{
  "n_experts": 256,
  "experts_per_token": 4,
  "d_expert": 48,
  "d_shared_expert": 0,
  "router_score": "softmax",
  "normalize_top_k": false,
  "router_z_loss": 0.001,
  "lr_router": 0.00106,
  "norm": "rmsnorm",
  "tie_embeddings": "early",
  "optimizer": "soap_variant",
  "beta1": 0.95,
  "seq_len": 1024,
  "train_tokens": 490500000
}
Below are experts of layer 8 (counted from 0) of a mixture-of-experts language model. Rows are named router (the router's row for the expert) and show model dimensions 64-127. Each number is 500 + 25 x the weight over its row's rms, rounded and kept within 0 to 999. Numbers have three digits each.
After each expert's rows: a language model's description of what the expert responds to; "comes before" lists some tokens at least twice as common just after its tokens as in all text. This comes from a sample of Wikipedia text that the model never trained on. Tokens count by the router's weight.

# expert 64
router:524529474474528479525468477523475479470475527523523526523526525479528527522475518524473528525475520479530475527476522473526474471526471527473470527520525471526474525478526480475517520489476471
Description: The ue in due to, er in Border or enter, S in Somalia, and commas or colons in lists and infoboxes.
comes before: " to", "ior", "ell", "an", "to", "pr"

# expert 67
router:524521474472526478525472475525469473475477521522526526522526524483529529528473519524476524528478520476525475524475521476525472473524469525476474530524527469526473528477521481474518520488474471
Description: The words de and to, hyphens, qu in quarterfinals, @ in schedules, and pieces like n-ational, F-ilm, de-veloped.
comes before: "ath", "velop", " L", "2", "19", "."

# expert 55
router:529499479494492510510458494512457530503481529510520502518529553521506505536464566497483501503520516482512453494450500478506494493541492511494477496489503504538488490465530522488487531503485498
Description: Possessive 's after names and Women/Men, plus nationality or place endings like ese, ian, American, German, Cincinnati.
comes before: ",", " |", "'s", ".", " and", " ("

# expert 32
router:529529473469527475527470480526474471472474521521523527525524529483527529527474515525473528530477522479531476523478519472523473472528472526473472531521523470527477522476522481471521524498474473
Description: Single digits in table cells like 6 or 4, plus pieces after s or sh: co-sponsored, switch, Shusha, IPA symbols.
comes before: "port", "–", "7", "ec", "6", "8"

# expert 53
router:524526474471525474527474478522472479472475519524522524527526526480530527527477515523471527527475521473531478525475518474524474473523470528476471529520526475529475530478521478476521519496476470
Description: Endings of words like rele-ase, gr-oup, ro-les, record, R-ost-er, often in music release or election-table text.
comes before: "s", " of", " |", ",", "ed", "."

# expert 17
router:525527475472526479525475473530470476473480523528525522522526529479524528524476517524473525523477527476528475529477519474527473466526473526474474528524524475527477527471522477472523520493476475
Description: Second pieces of words right after an initial letter or short stem, such as L-ith-uanian, M-od-e, Z-od-iac, m-eth-ionine.
comes before: "e", "es", "A", "ed", "ern", "od"

# expert 42
router:526525477474526475530478477529474474478478516528526529528527528480525526523477513524473530526473522477524480527477524475529477471524474522475475526525524472526476527475521478473521521498473475
Description: Word pieces inside foreign names and table entries like Séri-e A, Ib-n, plus In and ober from October.
comes before: "t", "stit", "g", "ternational", "and", "ated"

# expert 54
router:527527472473527475526471478527473476475476521526521525522527528481528524524474515524473529526471523474528478525475519476528478472529473524471470527517523475525478528478519481476520520497476476
Description: Middle stems after im, c or dam, such as im-ag-es, c-rit-icism, dam-ag-e, p-ag-es, plus the word only and exc-use.
comes before: "or", "ic", "es", "ical", "er", "ad"

# expert 57
router:529525474476529478525475475525471475472476522525527522525524525483526526526478518525471531524473525472530479525477522473527473470527472525476475527522523473529476527474521477474526520493475477
Description: Inner letters of common words, especially d in Middle, all in called, n in Technical, v in advanced, eng in engaged.
comes before: "ine", "le", "les", "id", "ir", "it"

# expert 25
router:525522475473530471526475474528476482473471525529520525524526523481526530525473513523474523521472523474527479528482519472522470478524472524476477523520519474526473526470523477475529522496473473
Description: Pipes, line breaks and digits in numeric tables like election results and league standings, plus word starts like Re, Con.
comes before: " |", "|", "-", " 0", "6", "7"

# expert 61
router:534527473472525475522468480526471479478475512528528522525526526486525526520477511516477529528481525481528474529476526477531478468526477525479475527528523474528480532476524475473518520497476476
Description: Line breaks after headings, list items and table rows, plus capital letters like T, opening table codes and species entries.
comes before: "|", "\n", "-", "==", "The", "==="

# expert 19
router:524526472477525472526473472523473479478478521524527524528526526479527527529475516525473527523471521475528477527480517474527473470525469524476476527520526474527478522476525476473518520495473473
Description: Closing or middle pieces of words after prefixes like Re or pre: Review, previously, Semifinal, Round, acquisition, shipping.
comes before: "s", "ew", "ous", "ed", "ly", "ter"

# expert 49
router:523527474472524479527472476521472479471481522526525523527528527485526527520473514524471530523476521480525476528474515474526472469526470523475472529526524470528481526472525476476521525487470475
Description: Endings ia, a, ian inside names and places (Xiaochuan, Kenya, Zinia) and trailing digits of numbers in tables.
comes before: " |", "\n", ".", " (", "′", " and"

# expert 56
router:524525475477524478529472475523470480476481520523520522525524523481529527527474517528474530528478520479530480527479524470523478470524473526475472530526523475529477528471520480472521517494470473
Description: Periods ending sentences, often before The, He or It, plus table pipes and capital letters starting a cell.
comes before: "\n", " The", " He", " In", " It", " A"

# expert 44
router:525525476470527478527474475529475476473480521526523525522527526483526529524475508526472529524478524479529475525477517475527475468527470526478470531520524475528476526477523483472521522493476475
Description: Prepositions and function words like in, over, during, such, where in narrative prose, plus igh in high.
comes before: " the", "==", " a", "The", "In", "==="

# expert 16
router:530528477468524477524477473529474475472476523524527527528526527485528521527478516526471528522473524478524482522482514472529473472527474523476473530521523474529474527468522479476522524492472477
Description: Word-initial pieces me, pe, Me, and Y starting longer words, such as me-eting, me-aning, pe-ople, Me-anwhile, Y-ou.
comes before: "ople", "g", "et", "an", "as", "n"

# expert 3
router:525527473477529478522471476522474478474477521522528524525525527480527524527480514524476529522473523477525477524480519474524476465525470521475476529522523474533479522472521480476521520494472475
Description: Mixed bag: the prepositions to and into, word endings like ife, ire, ath, digits in tables, and question-mark placeholders.
comes before: " the", "ision", "6", "it", ";", "ing"

# expert 30
router:527525477474527478528473473527477475475477524526524526524526528484523523525478517523474528525473522480529477529481520472526473468524470525475472530522525474528478528474521478475520521491472475
Description: The piece "vent" in event, events and eventually, "st" in outstanding, and the word St before saint and place names.
comes before: "ual", "s", "e", "r", "ous", "ru"

# expert 39
router:528522475475522473524472475528473477470477518526524521524529524478528528522474515525469526523472521477531481527477522470522475476524470524476474530525524471524477529476521480476518518491472474
Description: Word pieces like ar, or, ut, ook in film, music and sports text: Stars, MetroStars, Class, Hutchinson, wasn't.
comes before: "c", "g", "in", "s", "ri", "ter"

# expert 14
router:525529475474526476525474479527468477475479520528523524525529524484524529526475516521471531525471525478530479525480521472525472473528469524476474532525524472525475528476523479476521525492476477
Description: The d in Mid-d-le (Middle East, Middle School, Middleweight), ign in signed, en dashes, closing quotes, and mojibake bytes.
comes before: "ific", "le", "et", "ed", ".", "ers"

# expert 40
router:524524478473524477522471479524470482476474522526526525524526524481527524522477515522471529524472524476527478526479522472528476469527472525472471531521523474530474528476521477476520523492475476
Description: Commas, periods and line breaks ending clauses or headings, plus word endings such as -ations, -gh in daughter, intern-et.
comes before: "\n", " and", " The", "The", " but", " with"

# expert 2
router:530524475473530473525471478525470477472481521532529520526528526474526527523479521523474527528480525470525482524481523475525471472528472528474469524523524473522477532479520483470521526489471467
Description: The pronoun I in text, plus single capital letters opening acronyms or names, such as ITF, IEEE, HBO, UMH.
comes before: "I", "m", "S", "T", "ran", "uro"

# expert 4
router:529525473473526474527475477529472476475477524523528522522522526478531528524472510526471526530476527474525483529485519473523476474525474527479475531525520473530477526473523474473525520499475479
Description: Three groups: " and" joining clauses after a subject or comma, the piece "ank" in Yankee, and byte pieces of Japanese katakana text.
comes before: " |", "ass", " been", "ing", "way", "m"